Weights of a small mixture-of-experts language model, trained from scratch on English Wikipedia: a variant of SOAP for the experts.
Below are experts of layer 3 (counted from 0) of a mixture-of-experts language model. Rows are named router (the router's row for the expert), down (a neuron's output weights, with its number) and show model dimensions 256-383. Each number is 128 + 24 x the weight over its row's rms, rounded and kept within 0 to 255.
Before each expert's rows: a language model's description of what the expert responds to. This comes from a sample of Wikipedia text that the model never trained on.

# expert 5
Description: Hyphens, dashes, opening quotes
router [149 155 127  94 100 118 126 154  82 131 131 117 117  83 138  69 141 141 127 135  99  93 179  69 114 179 106 146 102 152 116 119 140 124 124 132 160 121  76 117 160  77 102 144 106 139 135 118 144 140  76 146 113 120 112 122 139 156 202 143 106 158 143 100 187 176  98 109 126 106 130 175 121 148 140 147 140 104 119 128 119 165 110 126 124 127 182 108 137 131 124 168 124  84 135 115 135  97 152 132 101 184 111 113 123 138 122  98  65 143 128 112  89 172  90 126 104 136 132 129 140 113 136 105 141 150 122 106]
down1 [115  85 109 102 111 130 107 127 128 141 104 155 115 164 122 133 121 150  99 106  80 109 138 170  84 133 123 111 130 115 114 114 137 148 147 101 148 138 165 104 127 134 157 181  93  76 151  76 149 162 137  94 139 133 102 136 117 111 120 176 131 124 168 191 153 146 127 155 129 166 147 120 153 126 133  85 148 134 109 132 117 156 153 143 103 125 139 137 116 134 150 145 114  96 141 116 140 140 158 150 121 140 141 118 141 134 141 108 157 156 120 114  94  85 167 133 117 151 166 132 132 119 145 153  92 129 142 145]
down2 [121 117 109 108  98 149 103 116 167  93 141 159 127 121 145 142 127  92 135 139  80 133 139 131 103 134 113 115 155 130 151 117 121 120 120 127 137 151 133  67 172 114 122 133 126 140 162 124 158  98 158 114 146  90  98 105 130 121 154 125 123 139 136 159 106 125  71 151 109 163 161 120  74 153 120 139 135 125 138  90 142 123 165 127 170 158 210 111 103 147  99 118 154 129  80 119 127 101 133 102 108 152 104 176 137 144 132 104 105  94 121 169 160 128 174 137 107 163 129 146 101  93  69 158  89 130  92 115]
down3 [151 142 152 132  91 124  96 152 136  95 100 157 155 117 184 133 111 121 151 154 131  97  98 142 118 143 180 136 153 163 129 104  86 151 133 121 183 157 158 123 111 125 103 129 136 121 156 105 114 124 151 163 146 127 111 152 144 116 125  98 153 136 155 151 167 117  54 101 123 149 124 103 151 146 107 143 163 126  66 152 104 136 133 128 120 176 103 147 127 120 148 142 117 127 103 125 110 141 133 127 147 157 153 133 113 116 144  96 148 140 108  93  69 121 115  95 146  84  94 120 151 172  97 148 100 164  80 171]

# expert 13
Description: Relational prepositions, apostrophes
router [121 148 113 124 112  96 140 140 125  85 154 152 121  91 121 141 116 124 142 192 144  94 103  97 101 128 154 135  69 131 133 136  69 112 114 135 136 165 150 115 151 108  96 103  95  93 139 139 104 124 162 113 145 120 121 168 117 142 125 127 161 136  80 111 146 158 131 121 157  79 143 139 153 126 157 129 144 135 161  98  97 123 128 141 145  95 155 102 159 130 121 140 139 122 107 125 131 104 110 152 155 187 141 107 136 166 134  94 113 134 113  80 145 124 148 142 162 131 115 122 142 153 116 122 102 143 134 130]
down1 [123 126 121 135 152 147 106 150  81 124 151 123 173 116 159 105 145 135 168 136 154 133 129 122 105 103 156 177 116 122 138 148 110 166 136 108 124 139 178 150  67 122 100 127 139 121 129 152 178 150 120 124 151 109 100 121 180 139 142 133 146  86 144 150 115  90 127  73 137 132 117  96 118 155 157 106 148 139 168 132 130 178 115 101 126 184 151 129 160  96 141 142 102 123 124 119 173 109 109 129 130 146 118 112 111 151  62 190 157  88 132 127 139 122 131 150 156 104 171 119 134 136 122 148 141 128 152 183]
down2 [143 104 165 116 111 173 134 146 120 171 125 151 165  83 159 107 139 124 121 171  93 128 144 139 110 139 172 102 147 150  99 122 137 142 109 137 113  82 116 135 126 111  88 139 148 167 112 145 130  96 145 135 116 174 122 122  99 155 121 143  88 119 141 129 155 133 148 140 121 130 139  92 102  97  96 130 144 115 158 114 164 142 134 125 130 153 160  94 131 118 146 118 108 104 146 139 155 153 144 118  92 131  92 157 142 139 157 141 158 148 105 113 116 104 133 136 136 116 117  66 147 159 122 138 138 141 148 143]
down3 [163 119 113 157 160 157 141 113 110  98 164 115 139 154 118 144 162 133 153 136 129 111 137 147  92 131 112 146 185 142 170 166 108 136 118 130 121 115 128  91 100 132 125 125  79 150  92 121 117  92 134 116 113 146 123 146 123 128 111 107 147 158 124  95 138 164 141 154 107 120 115 135  94 114  77 161 167  75 142  96 124  76  86  85 163 125 119 123 169 106 150 132  94 139 105 112 139 127 134 121 148 155 161 175 122  90 137 105 171 130 109 120  92 175 150 114 178 142 100 119 120 133 174 108 125 162 144 109]

# expert 2
Description: Colons after field labels
router [106 166 137 112 184 151 148 137 125 127 118  91 120 105 101 133 136 125 135 100  54 116 161  98 136 160 115 154 107 168 118 145 107 150  84 155 154 101 137 123 136 116 111 127  92  80 135 141 164  98 178 139 126  77 126 124 130 118 135 145  89 133 133 147  93 120 135  97 164 124 101 159 155 161 124 158 106 134 114 137  84 158 123 116 158 134 196 122 116 131 131 111 124  95 103  88 141  79 115 139 121 129 132  87  87 154 119 162  90 111 128 135 160 103 156 130 142 146 175 152 142  87 117 150 135 116 123 129]
down1 [155 114 132 113 121 122 183 135 152 125  95 137 120 131 150 150  82 139 127 101 119 141 113  97 187 105 140 144 157 122 115 117 156 132 174 122 116 141 148  93 115 153 123 114 116 125 174 108 127 118  99 121 136 143 163 140  95 135 147 140 142 156 174 109 120 128  89 143 138 114 141 128 108 109 128 155 153 156  80 117 120 148 140 168  92 125 153 151 109 141 154 106 148 112  79 131 151 163 123 150 126 152 101 143 164 141  73 125 125 139 144 136 150  85 141 108 157 115 143 139 154 138 110 117 134 145 158 161]
down2 [140 129 123 148 128 124 129 124 126 162  78 103 116 128 110 126 120 154 108 109 113  84 156 111 136 127 140 125 165 101 151 115 101 100 112 133 132 116 162  97 126 133 136 151  94 159 147 102 116 150 134  90 149 102  93  74 124 136 136 107 145 140 150 122 103 142 134 156 156 119 147 173 135 127 135 141 159 109 155 107 132 163 143 130 178 101 129 117 106 111 108 140 171 159 155 136 140  76 114 142 115 189 108 101  99 105  92 133 120 122 148 109 143 167 163 109 145 101 162 117 139 117 125 133 178 137  76 175]
down3 [174 153  96 171 127 108 159 122 103 112 138 114  80 126  76 128  86 153 122 136 142 112 103  85 155 171 150 104 105 143 161 129 132 133  94 167 175 105 126 134 122  99 125 118 170 135 108 110  72 132 155 127 132 164 114 141 121 156  79 129 136 176 163 134 131 111 148 125 133 149 119 149 138 109 133 152 138 100 123 107 113 126 142 149 110 143 133 113 137 119 114 103 119 129 120 123 120 135 114 123 126 148 147 123 121 110 173 131 171 138 125 149 104 137 154 130 121 109  89 109 125 167 128 142 124 118  76 134]

# expert 29
Description: Single letters, coordinate suffixes
router [156  93 133 107 137  91 140 139 176 141 137 109  91 101 144 119 111 116 115 115 163 115  69 169 107  99 129 149 138 121 135 137 126 124 112 147 141 125  98 108 120 125 114 157 119  86 130 108 119  92 108 140 109  85 133 140 144 110 148 128 105  89 115 104 112 165 191 111 118 139 105 150 111 121 175 145 152 113 124 109  97  69 114 173 119 151 160 105 145 145 167 143 158 158 115 145 114 101 138 140 144 161 114 155 125 157  81  97 138 109 183 160 120 130 167 153 135 119 102 116 138 119 129 134 156 102 127 189]
down1 [120  79 139 163 145 123 136 119 111 114 120 115 121 121 141 143 126 124 173 134  81  98 133  92 155  77 135 130 113 149  99 125 145 139  68 145 143 117  88 153 110 114 122 150 103 140 139 103 137 111 113 145 137 140 140 138 123 108 131 117 147 137 144 142 124 113 132 138 111 176  87 124 163 136 150 113  79 143  84  99 137 125 126 155 128 106 112 177 120 134 139 175  79 119 150 117 131 109 117 104 112  95 131 144 103 148  99 113 137 121  78 129 122  89 110  99 165 109 135 128  78 103 125 136 156 203 147  95]
down2 [150 139 162 167 148 151 118 129 100 122 102 125 110  81 116 119 169 134 116 126 131 112 169 131 153 122 126 145 128  87 130 133 124 132 108 100  99  83 106 124 147 139 109 160 145 108 156 179  96 141 155 142 146 108 134 177 134 125 147 144 118 142 125 151 103 127 188 106 170 128 180  67 106 107 135 135 121 125 126 113 132  92 144  99 139 157 128 124 147 148 139 129 102 104 152 157  92 135 116 110 149 116 101 173 125 110 143 143 105 115 151 157 160 117 132 116 102 116 102  90 115 154 174 181 101 132 116 104]
down3 [167 108 140 118 140 169 117 147 147  98  99 131 105 134 173 143 137 101 155 108 142 127 133 102 155 147 142  93 149 140 154 144  95 142  82 138 139 116 163 104 159  87 130 131 150 138 121 103 146 116 150 113 158 137 140 152  88 129  83 111 135  92 104 139 125  95 127 132 113 119 108 120 127 118 147 109 133 128 134 132 124 164 123 125 149 152 117 201 119 144  91 136 120 141 138  69 165 140 136 130 132 134 119 137 134 111 152 151 111 103  93  94 164 102 116  97 141 146 146 133  73 126 102 112 115 116 111 146]

# expert 8
Description: Institutional proper-name words
router [147  98  78 135 150 120 105 174 114 114 117 153 103 142 105 148  91 150 139 114 125 132 111 115 138 147 107 129 163  91  97  90 118 130 133 138 142 144 101  70 132 112 163 129 136 123 136 143 160 128 111 142 109 113 124 107 144 137 156 154 156 151 119 121 129 130 130  90 154 154 124 116 151 196 160 161 133 120 106 174 105 139 104 123 144 147 136 119 172 143 197 123 149 151 123 126 122 132 101 118 138 132 170  83 145 124 125 103 105 111 174 142 108 115 165 117 151 158 117 102 107  80 158  94 119 159 112 166]
down1 [141 205 130 119 175 133 132 111 149 113 171 131 129 131 115 101  98  77 108 127  98 171 105  92 135 139  90 103 150  94 114 143 126 116  99 137 126 166  90 112  94 164 140 136  85 120 128  93 145 136 120 115 111 153 130 165 147 122 111 134 126 143 175 135 143  92 135  92 122 172 163 207  90 132 165 115 104 155 123 147 139  98 131 119 134 108 122 147 102 100 149 105 144 139 107 105 154 125 147 141  74  83 126 146 121 116 123 160 126 165  68 101 157 154 145 122 109 162 137 131 140 119 136 138 117 109 107 136]
down2 [104 143  93 158 123 138 141 143 126  88 114 134 176 126 113 133  89  88 132 161 126 104 141 125  98 144 135 118  93 148 138 124 104 158 178 129  94 135 144  87 122 128  92 154 124 156 104  99 109 167 143 146 151 122  91 151 118 102 119 133 138 143  73 176 152  98  83  95 124 150 136 172 151 122 185 145 115 134 169 134 159  95 125 134 108 117 133 150 128 148 120 152 145 131  77 147 162 140 152 154  64 143 128 127 126 138  79 145 136 119 134 118 140 181 126 128 109 125 102 131 146 128 102 147 121 178 117 148]
down3 [ 82 154 122 135 113 102 132 141 102 142 113 162 138 136 143 159 136 152 113  85 121 103 101 179 116 124 136 117 112 152 143 124 134 140 137 127 164 138 137 111 143  94 130  93 152 135 124  94 104  84 124 106  74 125 113 152  47 100  89  66 131 131 146 132  85 132 149  82 160 142 120 110 147 114 170 132 125 140 180 129 130 130 145  82 111 158 182 100 139 169  99 174 140 183 148 131 130  89 115 128 141 169 122 132 112 139 152 104 152 137 174 125 117 115 124 145 132 128 131 109 137 112 122 149 144 149 163 140]

# expert 31
Description: Indefinite articles
router [109 137  91 130 112  95 114 107 145 105 138 114 129 111  94  87 136 130 118 158  93 108 149 119 131 148 125 114 127 135 134 131 119  82 153 130 148 173 143 141 148 139 131 104  73 101 154 119 108 123 170  90 129 132 109 136 149 163 155 127 149 122 126 124 122 132 128 133 154 168 136 171 135 137 168 133 121 128 142 159 116 133 117 140 139 129 129  94 174 121 152 142  96 118 110 130 145 173 108 122 140 133  78 136  77 132 135 132 101 135 135 112 118 114 171  67 175  95 154 139  90  88 158 140 125  85  70 152]
down1 [114 102 171 179 134 107 129 141 107 130 117 131 109 120  90 147 117 147 109 143  78  83 155 113 106 163  80 113 102 133 116 111 165 149 105 122 127 121 129 163  82 147 132 147 145  99 140 145 100 177 167 161 139 155 108 115 149  85  94 154 111 118 101 142 136 112  99 124 162 116 123 118 132 140  90 110 152 125 138 146 109 125 165 132 191 131 105 146 142 139 163 101 101 173 187 109 155 138 130 123 120 159 121 100 119 116 111 173 153 131 134 130 134  78 148 130  95 126 158 147 115 124 142 131 119 153 155 128]
down2 [ 99 127 117 100 108 127 130  81 125 149 143 147 101 122 138 130 149 146 155  95 125 116 134 115 159 133 109 117 110  79 117 108 112 104 102 104 119 134 107  92 139 110 132  68 141 123 144 147 150  58 121 126 145 165 139  70 108 166  93 117 134  74 107 132 143 127 153 114  79 153 152  98 152 136 158 162 168 146 172 140 128 167 108 149  94 147 138 133  95 171 131 145 141 118 166 157 149 135 116 123 104 170 121 128  95 120 151 138 128 135 129 153 146  96 115 139 109  92 134 143 131  97 120 148 176 119 104 113]
down3 [135 122 106 155 130 172 135 115  81 100 100 128 106 143 126  89 102  96 171 112 107 156  95 132 114 117 145 135 123 145 115 130  90  93  41 108 154  95 110 139 100 174 142 177 152 119 125 110 124 121 129  81  99 163 145 141 139 131 135 108 151 105 184 146 143 124 137 113 133 130 117 132 134  62 130 116 161 162 136 113 157 167 100 124 138 120 109 116 161 136 118 151 154 125 133 100 145 160 130  99 111  79 125  99 182 137 126 146  69  98  52 136 144 138 124 100 115 124 115 145 165 119 129 125 127 128 139 139]

# expert 18
Description: Verb suffixes, table pipes
router [162 156 103 153 111  95 111 155  85 145 147 160 119 118  93  93 100 170 131 115 111 129 148 143 111 128 108 151 103 164 139 131 145 134 120 132 135 126 115  98 104 105  60 114 104 106 169 143 132 154 140  99 120 118  87 155 144 122 142 127 124 149 111  54 180 170 169  89 143 120 109 128 130 139 106 140 151 151 108 124  89 117 128  94 192 125 157 138 123 153 138 126 161  96  98 121 136  86 129 156 127 121 146  68 116 139 124 143 121  89 137 136 127 141 138 129 136  90 162  64 157 137 161 129 127 169 107 112]
down1 [129 136 115 141  85 100 125 154 135  97 165 133 135  97  80 137  85  86 128 102 195 134 180 139 140 103 155  68 109 134 146 130 117 160 140 113 167 137 149 105 162 137 139 106 132 112 129 154 131 144 163 133 116 134 117 118 113 135 120 109 100 112 128 169 124 136 136 103  95 122  85 103 135  89 158 105 168  83 125 116 171 127 167 104 101 168 188 143 137 126 145 162 149 158 126 124  92 111 140 120 159 105 135 144 137 129 173 155 138 141 118 143 154  86 137 111 109 172 109 152 107 119 128 132 142 123 172 104]
down2 [150 131  86 136 113 118 118 114 174 134  80 117 183 122 116 114 131 153 166 129 159  94 150 145 161 159 143 165 123 123 135 132  82 114  83 117 123 105 133 127 126 130 118 131  97  84  65 111 127 125 115 153 130 122 143 115 130 114 122 134 141 109 159 112 148 118 153 101 115 105  81 148 152 125 144 126 170  81 156 106 120 134  82 126 101 125 155 115 142 129 177 177  89 125 120 175 114 131 114 136 154 110 118 104 133 137 105 162 112 118 142 114 112 144 125 133  89  98 132 100 115 198 138 108  97 109 124 119]
down3 [123 143 135 121 118 144 142 140 149 115 101 142 163 140 127 154 107 134 103 137 115 126 138 152 139 103 140  70 134 103  99 133 137 119 126 110 169 120 158 110  91 120 116 136 109 143 117 150  90 111 146 111 119 179 134 119 127 144 131 103  95 110 133 141 128  89 112 127 118 164 108 149 146 122 151 130  74 191 140 144  59 147  56 159 128 147  83 126 110 129 153 124 138 116 130  89 151 126 129 158 139 138 122 155 132 169  78 140 151 107 120 105 144  96 144 166 139 156 134 124 123 127 113 135 138 150 105 125]

# expert 24
Description: Commas
router [147 103 145 135 107  81 125 116 147 153 102 128  92 138 100 127 130 117 152 141  77 127 138  67 107 139 169 134  84 135 121 149 142 131 116 131 163 119 100 127 138 116  66 132 145 136 130 106 104 108  87 167 111 118  96 156 139 144 171 130 156 163 118 116 112 119 127 102 117 128 115 132 161 167 185 109 135 144 131 124  95 141  89 147 128 114 108  86  72 190 121 151 152 120  89 157 109 111 156 127 155 145 140 111 108 152 103  98  79 144 170 180 140 118 126 156 152 127 131 100 150  71 133 120 152 133 143 101]
down1 [144 132 102 141 132 153 145 113  95 145 109 172 132 132  92 156 127 126 164 167 147 159 113 117  92 191 123 117 137 116  74 102  82 135 110 131 121 118 107 144 155 149 129 110 110 127 128 119 120 130 121 120 141 122  89 156 102 101 116 157 141 125 112 174 155 146 155 129 116 146 146 137 117 132 157 160 105 130 107 112  91 138  98 107 109 107 145 156 133 167 149 148 139 166 133 165 157 149 112 128 139 156  95 123 136 154 144 124 144 114 103  94 136 124 133  85 150 130 156 120 124 150 130 125 149 156  95 106]
down2 [ 99 101 151 153 145 126 113  89 106 129 108 110 143 151  92 120 143 152  84  88 121 137 161 137 143 158 114 151 149 128 131 141 116 129 174 158  89 124 101 103 122  96 103 126 115 116 110 114 131 144 149 131 113 157 155 149 131 140 159 107 118 161 139 197 134 147 127 141 139 150 123 149 129 118  84 128 148  88  98 129 118 125 119  72 109 129 166  99 150 108 110 131 135 136 141 130 137  68 189 131 122 144 122 129 164 121  88 107 123 134 134 109  91 121 140 105 146 146 138 121 143 115 162 164 141 140 107 107]
down3 [150  93 124 146 134 143 117 155  90 105 139 148 161 125 139 115 119 110 129 122 124 107 125 146 115 117 102 107  79 110 136 167 119 141  91 153 178  82 156 142 155 159 116 121 145 154  93 101 127 156 101 130 162 179 150 143 129 142 126 129  99 149 139 131 158 107 130 153 107 119 112 153 154 135 135 123 115 105 126 138 148 120 100 103 138 130 147 127 164 127 109 114 157 147 178 127 126 159 117  97 155 155 145  72 155  75 128 110 104 125 133 150 181 114 144 137 104 134 158  83 148 129 140 169  87 107 129 121]

# expert 1
Description: Place and relation prepositions
router [104 136 133  74 108 150 146 133 114 122 135 103 104 103  71 161 106 115 121 127 124 114 139 106 150 117 131 108  69 133 111 153  92 107  91 146 157 106 142 113 107 114 141  93  99 126 143 115 162 125 139 130 145 121  96 151 170 126 202 134 135 156  99 125 127 133 176 125 168  93 123 124 109 132 159 134 111  85 112 115 116 134 107 123 159 133 162 100  98 137 119 160 119 145 108  90 122  69 130 137 118 141  94 137 119 162 120 109 112 114  74 160 153 164 111 153 133 114  91 119 128 115 107  86 113  97 121  91]
down1 [ 85 152 127 114 164 152 170 105 141 114 138 116  84 139 105 130  93 140 133 117 165 153 154 115  81  97 170 119 180  97  89  94 160  72 108 158 119 128 155 109 130 134 138 132 124 108 146 107 140 111 156 149 139 141 162  91 148 120 129 164 127  89 125 131 138  89 129 182 138 158 103 151  86 134 118 138 122 148 122 106 124 190 145 147 144 132 113 134 176 146 141 123 153 120 101 154 153 136 159 110 123 144 136 124 174 116 139 139  83 123  70 108 139 154 150 153 119 162 104 109 117 161  98 146 155 184 156 168]
down2 [141 127  81 128  95 138 135 150 146  95 155 152 151 130 133 176 141 111 117 103 121 129 157 129  93 160 120 177 153 163 122 134 124 112 105 111  53  95 129 110 119 111 155 123 111 100 119 146 151 115 179 141 138 165 142 108 119 108 117 135  86 120 158 142 100 105 106 136  87 134 139 169  89  98 176  88 144 127 145 160 104  88 147 128 137 131  80 147 161 101 148 108 128 149 136 129  99 136 150 128 135 165 145 120 121 128 126 124 183 120 120 138 120 165 159 115 154 133 138 152  98 118 127 129 115  82 140 117]
down3 [183 118 145 119 124 113  76 109 113  94 182 127 105 161 141 128 115 133 113 120 114  93 198 115 139 118 114  77 117  95 113 112 118 160  99  78 168  97 113 143 157  93 160 170 143 127 131 128 156  95 123 122 139 141 146 134  91  97 177 163 114 117 129 151 117 119 162  71 122 139 174  87 141 128 116 123 120 123 119 155 122  74 152 123 108 119 162 168  81 136 125 151 111 150 152 150 119 127 118 140  92 144 110 106 147 171 143 128 132 121 169 137 128 116 113 102 128 117 124 159 134 116 134 122 107 140  99 113]

# expert 12
Description: Function words, connectives
router [125 109 104 143 116 160 114 106 129  87 113 133 101 154 136 146  90 109 157 135 141 152 121  87 107 136 145 158  98 109 107 164  86 114 143 141 137 120 104 128 122 152  88 128 103 133 153  94 137 119  95 129 139 114 125  99 133 117 140 158 104 132 164 105 125 145 149 136 121 119 121 169 156 154 109 138 156 115 115  96  84 140 139  88 157 146 145  80 124 119 126 123 121 101 135 135 127  70 146 130 124 117 131 143  78 130 139 106 101 127 147 102 136 155 110  96 159 128 156 162 121 143 143 142 110 150  83 166]
down1 [106 125 125 146  90 128 132 114 118 105 134 165 117 173 122 115 111  92  99 153 101 135  66 121 136  66 143 124  91 109 119 149 104 154 153 114 154 137 145 181 113 117 120 145 111 127 148 114 126 127 100 153 116 133 153 118 156 127 101 102  96 133 157 120 141 125 150 129 169 169 132 135 107 139 110 116 138 180 115 166 132 128 152 117 112 108 151 106 114 138 178 180 110 148 132 126 121 111 147 125 110 193 168 181 123 124 119 175 153 135 165 136 131 118 142 124 160 133 149 182 126 146 142 104  76 120 115 129]
down2 [144 162 163 138 127  94 161 111 151 137 133 163  91 149 120 135 143 132 168 161 104 105 140 142 192 113 151 171 105 141 116  97 146 131 123 175 175 123 114 112 128 160 120 128 161 129 114 132 106 150 156 107 150 127 123 158 113 156  88 146 158 108 125 141 154 100 140 131 138 105 117  64 122  94 173 159 135 151 111 125 112 105 105 153  83 137 130 107 123 118 121 142 102  76 133 171 116 123 110 158 131 103 161  75 127 142 154  96 138 124  83  99 141 157  88 156 157  90 138 118 162 152 132 105 132 133 112 137]
down3 [158 130 109 137 100 123 119  94 120  90 152 137 132 116 117 141 136 140 120 123 104  94 121 143 113 151 100 135 120  88 127 115  94 143  91 146 146 113 101 147 128 136 123 112 166 120 140 155 104 119 109 119 142 109 162 144 122 146 144 106 149 160 164 156 122 103 116 156 110 137 134 144 112 125 126 102 110 129  87 149 163 104 114  90  77 102 139 163 132 125 136 146 144 119  98 123 164 106 155 154 131 123 106 162  86 113 122 138 160 100 155 136 131 150 135  79 139 112 133 116 106 147 124 127 139 144 118  88]

# expert 22
Description: As and naming verbs
router [106 141 148 128 139 125 149 104 107 155 149 148 121 124  96 106 120 110 141 103 133 141 109 137 146 133  99 119 128 129  89 117  76 121 126 134 138 163 141 150 132  99 127  97 120 146 121  92 177 115 148 124 148 160 103 113 137 151 147 149 129 125 127  74  99 156 141 104 136 132 144 143 134 129 158 126 173 141 115 112 104 162 101 148 131 151 137 103 154 137 136 129 112 106 150 150 134 113 104 131 160 149 144 148 114 164  61 129 108 121 153 165 101 164 148 127  99 139 153 157 138 162 110 153 109 128 159  95]
down1 [142 142 148 104 141 160 122  96 146  98 137 140 153  92 151 126  95 161 172 137 148 142  88 136 120 140 146 144 131 127 134 141 154 131 160 113  91  89  80 159 145 118 128 102 154 156  97 151 128 130 140 112 145 132 135 126 137 104  88  94 118 156 131 108 143 134 142 130 143 169  81 124  96 107 126  92 133 115 121 142 109 113 129 112  90 112 105 129  91 216 153 128 156  97 135 123 139 139 143 137 113 154 126 138 127 137 142 153 102  88 134 182 179 136 139 169 131 138 116  79 138 102  80 142 124 119  78 142]
down2 [129 110 137 134 116  93 125  90 122 100 118 107 125 117 125 145 124 119 153  96  98 111 166 132 126 127 110 143 103 147 114 152 101 118 151 116 154 109  92 151 103 104 164 125 155 121 156 160 165 158  96 150 151 122 139 133 103 127 143 155  61 133 120 132  87 109 101 136 130 106 144 107 135  48  85 146 128 155 148 106 137 120 166 144 122 143  97 162 103 103 131 151 133 135 155 140  81 138 131 116 134 131 180 157 102  69 130 140 105 160 109 133 128 142 125 146 120 153 185 104 172 139 131 109 155 144  96  90]
down3 [137 115 154 167 146 120 156 139 136 147  93 107 114 156 126 129 126 144  85 141 188 103 110 128 133 118 103 137 118  85 138 149  88 164 115 137 164 114 128 122 158 116  96  97 124  82  98 112 138  89 137 116 142 134 157 121 119 132 158 109 106 141 123 108 100 101 120 106 128 152 104 131 137 108 108  92 123  96 136 120 175 154 141 135 118  88 159 119 167  57 133 123 124  91 117  79 182 151 128 135 138  99 114 116 132 104 105 144 140 111 116 127 162 108 141  40  92 151 134 136 140  95 162 137 124 136 169 111]

# expert 3
Description: Definite articles, determiners
router [154 181 150 107 107 116 100 176 119 104 124  84 120  93  88 118 151 130 136  70 107  89 160 160 137  80 118 142 155 120 145 119  89 131 128 149 168 111 140 102 167 103 117 136  89 150 127 125 105 107 147 123 122 143 107 145 139 152 153  97 157 158 107 117 143 133  97 127 182 143  99 130 134 118 131 152 108 122 140 102 150  98  52 149 123 101 110 136 131 110 120 154 113 118 150 117 116 139 144 149 159 139 117 123 131 194 110 122 131 143 130 134 145 154 168 123 125 101 124 123  90 118 112 146 151 106  89 139]
down1 [137  98 151 186 151 120 148 123 148  99 136 121 166 139 123 142 155 147 126 122 132  76 125 156 142  92 122 161  99 103 107 141 171 150  95 134  80 126 114 145 160  93 143  87 128  94 144 142 166 118 131 173 101 125 123 158 115 145 117 164  87 132 105 174 153 101 139 109 154 115 171 134 117 113 122  95 142 103  75 135 105 154 127 120 124 108 170 130 144 155  76 121 132 147 110 115 142 155 124 155 115 134 127 150 143 155 105 107 138 153 130 107  83 101 123 166 137 141 134 129 116 112 127 106 141  95 115 132]
down2 [127 112 108 102 122 141 158 177 145 135 104 147 149 109 145 114 125 111 120 111  97 150 159 125 132 139 132 110  99 122 167 106 112 144 114 129 142  99 108 130 134 131 103 128 100 135 181 124 118 116 151 117  86 151 120 104 147 146 104 107 123 140 105 135 160 116 177 124 165 130 139 121 149 116 151 127 132 149 115 144  64 147 165 113 115  73 108 105 113 111 145 149 115  82 138 155 119 167 125 155 146 126 110 126 185 110 146  92 146 146 122 141 118 139 127 119 139 151 147 110  94 155 163 136 103 158 135 118]
down3 [128 153 117 175 132 102 139 156 124 132 121 126  82 137 143  85 144 116 125 123 146 130 114 105 161 114 104 147 109 136 147 141 123 112 133 112  95 101 149 129 100  91  97 129 125 112 144 152  76 131 129 145 167 102 112 119 143  86  72 128 130  99 119 156 143 100 147 155 137 160 140 137 116 164 133 108 131 135 129  99 107 116 132 148 166 127  78  89 115 101 149 142 143 122  95 169 121 113 104 108 142 123 123 130 108 121 169 110 102  85 165 105 163 114 110 148 128 129 144 131 167 159 120 122 118 138 104 134]

# expert 0
Description: Taxonomic name pieces
router [136 121 153 124 203 105 118 113 119 121 114 117 146  91 138 148 124  98 138 126 128 102 144 109 125  74 113 147 122 101 156 118  97 152 113 107 137 149 152  88 159 101  98 136 120 109 150 122 124  91 117 136 101  59 134 161 102 101  94 141  90 145 122 125 101 142 121 137 101 132  96 103 150  99 125 138 176 114 175 131  80  97 107 104 133 128 142 146 112 156 135 147 129 129 105 112 151 134 115 107 100  77 135 110 147 105 153 107 162 149 187 113  81 104 113 111 119 142 117 112 111 110 166 120 142 163 133 150]
down1 [140 137 117 123 156 115 112 159 121 199 139 142 100 160  87 105 127 140 128 131 148 117 142  93  97 109  88  88 110 126 132 145 152  96 141  91 176 115 121 127  64 101 178 134 135 104 138 101 159  70 157 114 118 146 106 130 115 108 100 126 151 135 160 130 106 158 135 120  66  99 123 152 133 149 162 148  88 130 134 139 135 110 112 118 119 163 139 167 141  83 135 137 165 108 112 139 139  93 134 141 142 175  91 121 102 133 123 141 151 142 107 130  91 161 138 166 130 112  92  80 125 149 160 139 151 162 121 135]
down2 [148 129  91 150 149 130 186 132 169  91 145 129  91 163 112 150 148 139 160 121 101 150 134 149 100 103 161 116 136  96 110 136 110  81 131 150  98 131 124  90 135 101 144 121 116 144 144 139 141 142 124 131 119 173 108 113  82 130 199  98 142 106 143 149 134 164 145 120 118 118 134 129 106 156  88 167 149 118 142 108 145 115  99 100 116 115  99 169 131 138 152 134 151 157 111 156 131 128 144 140 143 120 119  97 140 172 137 141 160  94 176 133 141 143 122 120 160 106 120 119 172 155 127 135 134 101  82 136]
down3 [139 170 119 135 129 130 133  62 144 130 154 137 110  78  87 139 150 144 143 156 116 115  85 125 136 111  65 155 122 129  47 135  89  75 124 130 121 100 155 156 107 103 156 131 120 145  59  81  91 104 128 145 147 165  95 152 142  97 132 160 157 137  97 152 112 110 123 141 117 145 117 142 134 130 127 136 149 120 158 178 120 125 148 123 146 138 167  86 110 125 129 134 163 127  99 151 151 121 150 161 137 128  70 128 145 138 147  98 120 154 181 120 123 103 158 100 111  85 123  98 141  98  91 110 156  78 128 168]